Below are experts of layer 6 (counted from 0) of a mixture-of-experts language model. Rows are named up (a neuron's input weights, with its number) and show model dimensions 0-223. Each number is 128 + 32 x the weight over its row's rms, rounded and kept within 0 to 255. Numbers have three digits each.
Before each expert's rows: a language model's description of what the expert responds to. This comes from a sample of Wikipedia text that the model never trained on.

# expert 15
Names in sports tables. Pieces of foreign personal and team names inside sports result tables and lists, such as Sim-ona Halep, Hapoel, Maccabi, plus the MPC·JPL separators in asteroid tables.
up0:142101134137207113137105140127158086169094099074090144180129190121170114084170077148105100178104120176115141133109090202076119089109097100101112142150092164111133082093159114125076099122164155111125145142169132158145129130146068095168109118107148080065145139111125091159107160172146155138086177133195047110156146121159126166157111141163199132166135128133151095205074114177044164127132120140176105120115150132157094097059057061137075159126153150162106096118148125084170130111145123129163106125141092126085129150067146106102155117110133146093163126126098184108121151090163110127175074106146151097130154078170117143170110134129126170176133106112110067077127102147147117146137

# expert 16
Latinate word endings. Final suffix pieces of taxonomic, Latin or foreign words and plurals, such as -idae, -ensis, -ium, -atus, -us, in species lists.
up0:102119159168146144162132162154095191083079137179124115161134198100119114205147155155136165000173100116111113106178065140103128107101138180140187177109057132137137092136127117064110146148151134129119119107055134084154156107125121104182133120101133108096088151114115093102146125115154135108082098101154152170129080214130127143165212081151135143127077112104141113060096087116142122093098138131114124098156143123117102108143166104104109142155161111087144177123145115112089134140152023118135087150115125099113201160049107081124101164159126162175119100088096150151157158150132115100082100159128127109162150084151142122140158148121083113122131094183056132148181146104153145078157

# expert 27
Score hyphens and list dashes. Hyphens in football scores like 0-3 and 1-1, dashes opening list lines after a line break, and leading digits of numbers in table cells.
up0:173128174162132110151144103107140109112118125158160145148141137095142101128093102153150107110114135082155203146125135078136170065112126066119160116091089144138130106141130119126114190100111118185082078123173114070070148089084186099140084122134140058134102132129178134079110112126105147147128202151055162118089122166088141136134188149099171097122175123108122140126129118134155156118093108159190120072090114143131118149186188140159074137109075131098076093113148110116222152145130122125072075116121138087167124083170092129159146084111158059136166164096143137100124078117134123101158071103160104090142149135097119158096164084059144105120099150109169165110124092184112087200118

# expert 49
Articles and ordinals. Articles and ordinal or sequence adjectives before a noun, e.g. a, an, first, final, previous, after its or the.
up0:190190126101164089144113144117141136160067157153133118155149137133170161162098184157199142185162155089139093136155134097095164089105104072149115116110121123098099160114162078086056123125135152164180110175109117122094138145094064118147092141177170187185126145156091114097113118164149112081129146106112172100141138142151121101068109154130067078105125119095152167098164154085146108071119102085158126156151121109158089224068074147112119107153144152192088162126138095120119121144123161088124165107068160097087071150126156109094156126166137169124159119094183092159178108106082157171110140183178139142134075152064118095115124137171188165116143100110145123121123143118143150095184

# expert 32
Person and role nouns. Nouns naming people by group or occupation, such as people, player, President, soldier, scientist, neurologist, often after "the" or "a".
up0:145180141105153134094081118101085039074135064111119191105141129126180118085038176127130148104125162138145166097146099081149126171129141170107104112114156144139132056124099108169132118120085087159142101118078120138182128115157130090111116111200144156154091144125130139124101162121173142114108126175113143160182048075093142196121123104105087128044092122095145108119177110095118142135114100121136070083134131187065131127152104114140173141146161184129140116137135196128080160194101144097151115103128146115127094116054146145101097114109170141150132179136149106193145159119080158106122108164116167125101122168094112148122097093187153096115098093140093117111165170117143092126126

# expert 33
Non-European name syllables. Final syllables of Southeast Asian, Indian and Arabic names and places, often in tables, such as Cemp-aka, Ikawad-ani, Khlong Y-ai.
up0:089148143150140109133115148151155141210151093123166102120108089088120106106218208107177123108094147136132094077179115135196172106110114148154125169131125131122141122126093166147121094158162037109080075090057127089169156110141182094132161181077128091104152134082147141187170129188130149063096099084138150094148121128142109125133102152093087102156133151136139135146113129110155135125151181096202120131095118053101094169143025123126149095181136155085149131173134159095116107231158145150185150146104162100154121039120164138148137091115179095109123145066114109115090108133118184139107097098119182102123114097122129210121128069136109195155092115158126162116094149130137151089120